Weights of a small mixture-of-experts language model, trained from scratch on English Wikipedia: width 384, a shared expert of 256 neurons.
Below are experts of layer 5 (counted from 0) of a mixture-of-experts language model. Rows are named router (the router's row for the expert), gate (a neuron's input weights, with its number), up (a neuron's input weights, with its number) and show model dimensions 48-95. Each number is 128 + 32 x the weight over its row's rms, rounded and kept within 0 to 255.
Before each expert's rows: a language model's description of what the expert responds to. This comes from a sample of Wikipedia text that the model never trained on.

# expert 13
Description: Possessive 's and final noun pieces or heads such as show, series, therapy, farming, audience, before a comma or of.
router [129 193 173 110 151 169 155  92 139 142 124 187 104 207 108 173  60 141  50 117 149  82 160 142 125 158  70 106 210 177 151 103  72 192  95 113 121 101 137 117  97 176 155 116 178 132 108 127]
gate0 [132 157 135 188 116 182 161 168 147 117 130  90  70 144  82  98 137 130 134 109 173  64 165 100 109 149 159  82 109 131 192  84 139 138 202  65 137  82 132 106  76 102 139 139 117 117  77 153]
up0 [105 146 144 128 127 140 102 144  69 104 130 146 168 110  94 126 180 139  95 134 123 145 151 105 104 111 127 162 162  66 144 151 155 104 137  76 138 158 162  70 158 120 136  92 182 140 138 138]

# expert 10
Description: Articles a, an and the, especially after is in opening definitions, as in is an American former basketball player, an art dealer.
router [100 120 115 132 222  91 164 102  70 122 137 147 140 119 136 124 121 189 117  54 133  82  77 139  85 105  81 176 152 128 153 100 122 137 141 141 136 171 143 132 156 122 164 116 166 137 124 172]
gate0 [139 114 128 114 129  87 101 110 143 149 112  82 126 151 182 139 105  78 123 109 134 127 175 123 104 122 143 168 111 103 113 148  57 113 117 129  48 128 103  99 135 166 100 123 131  89 159 200]
up0 [ 97 149  80 132 134 160 142 113 110 136  96 126 160  93 105 181 147 170 149 194 111 136 144 156 131 168 167  72 175 197 147 124 174 125 135  88 138 116 121 175 108  85 137 154 177 154 169 102]

# expert 7
Description: Articles and pronouns such as the, it, its, him, them, their opening noun phrases after a period, of, or and; also the piece us inside words (ambushed).
router [ 92 149 145 141 123 159 129 138  88 112 138 171 136 178 142  85 143 167 132 124 117  78 178 170 137 156 145 156 159 127  90 143 129 173 177 148 116  92 154 199 111 128 148  86 163 164  93 114]
gate0 [194  85 178 152  66 127 124 120 108  73 108 187  75 128 177  88 150  47  96  76 171  88 138 166 181  73 167 196 159 130 178  97 129 127 130 140 158  80 110  77 145 152 106 104 159 145 151 164]
up0 [ 85 131  71 103 121 179 158 142 173 106 154 120 160 137 108 156  77 127 171 143  86 114 104 108  72 140 130 146 107 148 110 117 129 131 200 117  98 146 136 134 123 112 164 156 146 159 113 154]

# expert 12
Description: Coordinating words and linking prepositions, mainly and, with, by, or and but, joining clauses or listed years, as in 1958 and 1980.
router [139 103 127  95 152  43 144 140 124 110 123 163 111 129 117 182 142 163  82 165 102 183 142 207 148  86 118 111 119 174 121 134 135 142 146 134  74 134 112  84 128 143 131 166 134 144 159 101]
gate0 [129 155 110 149  79 112  96 125 102 128 113 148 128  88 113  97 195 168  61 168 140 110  74 116 134  75 140 143 160 109 144 108 134 109 153 149 160 147 101 107 112 154 140 158 123  75 184 105]
up0 [156  77  96 128 120 124  80 120 159 137 153 143 108  76 145 127 174 105  86 142 174 149 163 144 126 154 157 173 150 144 182 169 159 138 120 136 141 123 121 112  71 138 140  98  81  94 133 110]

# expert 20
Description: Line breaks, table row endings and clause-final punctuation, as in the pipe closing a table header, a heading ending in ====, period before On.
router [104 113 129 114 172  94 141 121 152 131 159 161 182 116  96  96 180 170 105 119  98  99 130  95  93 105  83  93 111 146 127 149 100 124  99 120 142 130 122 108  88 144  80 161 176  98 127 174]
gate0 [ 67 159 112 141 135 119 141 130 143 142  92  82 110  85 160 107  94 120 164 139 108 150 150  60  96 115 169 165 163 126  58 156  60 102 150  95  79 112 112 156 134 139 106 123 146 163 129 179]
up0 [ 94  76  80 154 118 127 127  80  81 118 121 135 164 112 124 146 145 130 172 224 148 119 163  78 173 139 113 139 144  95 158  87 176 107 102 181  88 202 147  76 144 187  91 174 107 104 120  88]

# expert 11
Description: Pipe separators between cells in sports, election and data tables (Team | 3–2 |), plus semicolons and colons ending list items.
router [ 88 149 157 124 149 171 101 157  80 145 117 141 107 127 104 128 103 255 121 174 138  88 139 179  97  72 139 107 136 185 161 190 151 151 126 158 176 129 126 121  87 120  92 105 139  97 106 102]
gate0 [140 132  61 125 132 131 150  81 157 135 130 172 163 144  86  94 149 147 162 151 126 168 138 138 153 106 112  99  90 138 163 134 135  93 114 113  98  85 103 113  90 109 161 156  96 131 156 153]
up0 [157 119  43 116  85 121 206 143 127 119  62 138 149  57 113 114 161 136 119 132 175 147 118  98 190  95 126  96 145 165 146 155 140  75 144 158 108 110 108 104 107  69 161 169 129 143 176 143]

# expert 17
Description: Field labels and units in infoboxes and taxonomy boxes (Clade, Class, Coordinates, km), coordinate marks like °N, ″E, and colons.
router [ 93 129 148  77 135 128 127 117  90 193 164 128 114 109 107 122 140 185  52  78 136 147  89 160 128 155 102 141 147 108 202 106 159 160 111  97 123  89 149 170 181 137 117 144 164 167 151 107]
gate0 [139 106 116 155 135 115 188 107  98 115 146 127 129 121 120  77 176 142 114 118 112 110 185 154  96  97 186  73 161  88 104 144 147 128  82  85 114  37 131  85 189  94 167 159 112 140 121 133]
up0 [149 128 135 143 122 176 106 234 121 198 135 178 127 121 128  94 104 160  92 153  95  95 145 157 125 115 139  57 158  91 125 126  80  91  81 122 117  90  88 116 138 173 125 109 126 117 107 142]

# expert 21
Description: Past-tense verbs and -ed endings describing actions in biographies and events: made, won, held, drafted, released, led, produced.
router [142 180 157 185 165 118  96 118 111 164 140 149 135 118 169 146 107 173 122 138 116 169 158  98  95  90 154 115 186 197 157 180 174 126 157  88 162 195 131  61  65 165 164 180 181 107 119 115]
gate0 [165 106 108 166 137 132 105  74 126 162 122 181  61 187 169 162 140 101 166  97 192 120 147 130 153 109 133 192 140 154 146 106 151 112 132 107 121 172 123 137 144 123 120 151 143 120 171  68]
up0 [120 151 106 109  68 141 134 189  96 110 129 138 152 135 120 157 128  68 131 126 132  56 181  93  67 162 118 152 117 133 133 105 141 114 127 112 176  56 180 109 101 154  78 152  97 105 100 105]

# expert 0
Description: Prepositions, mostly of, in, from and on, that follow a noun or verb, as in part of, stay on, Streets of Justice.
router [151 133 169  63 110  81  95 115  97 115 147 143 131 131 167 144  78 143 125  88 106 163 125 182 135 118 155  92 139 138 188 107 117 194 160 120 135  93  92  89 117 175 125 125 160 132 122 132]
gate0 [143 116 104 124 118 151 125 141 133 120 131 135 130 167  89 120  81 118 131 189 133 163  88 178 143 166 163 141  95 137 144  94 124 153 126 134 153 100 162  72 167  95 162  91 171 111  82 145]
up0 [ 84 140 150 104 109 118 102 176 149 148 116 178 107 109 148 159 159 166 138  83 159 132 136 106 136 136 107 151 214  93 112 141 116 119 100 155 120 152 142 125  95 190  87 168 153 152 115  71]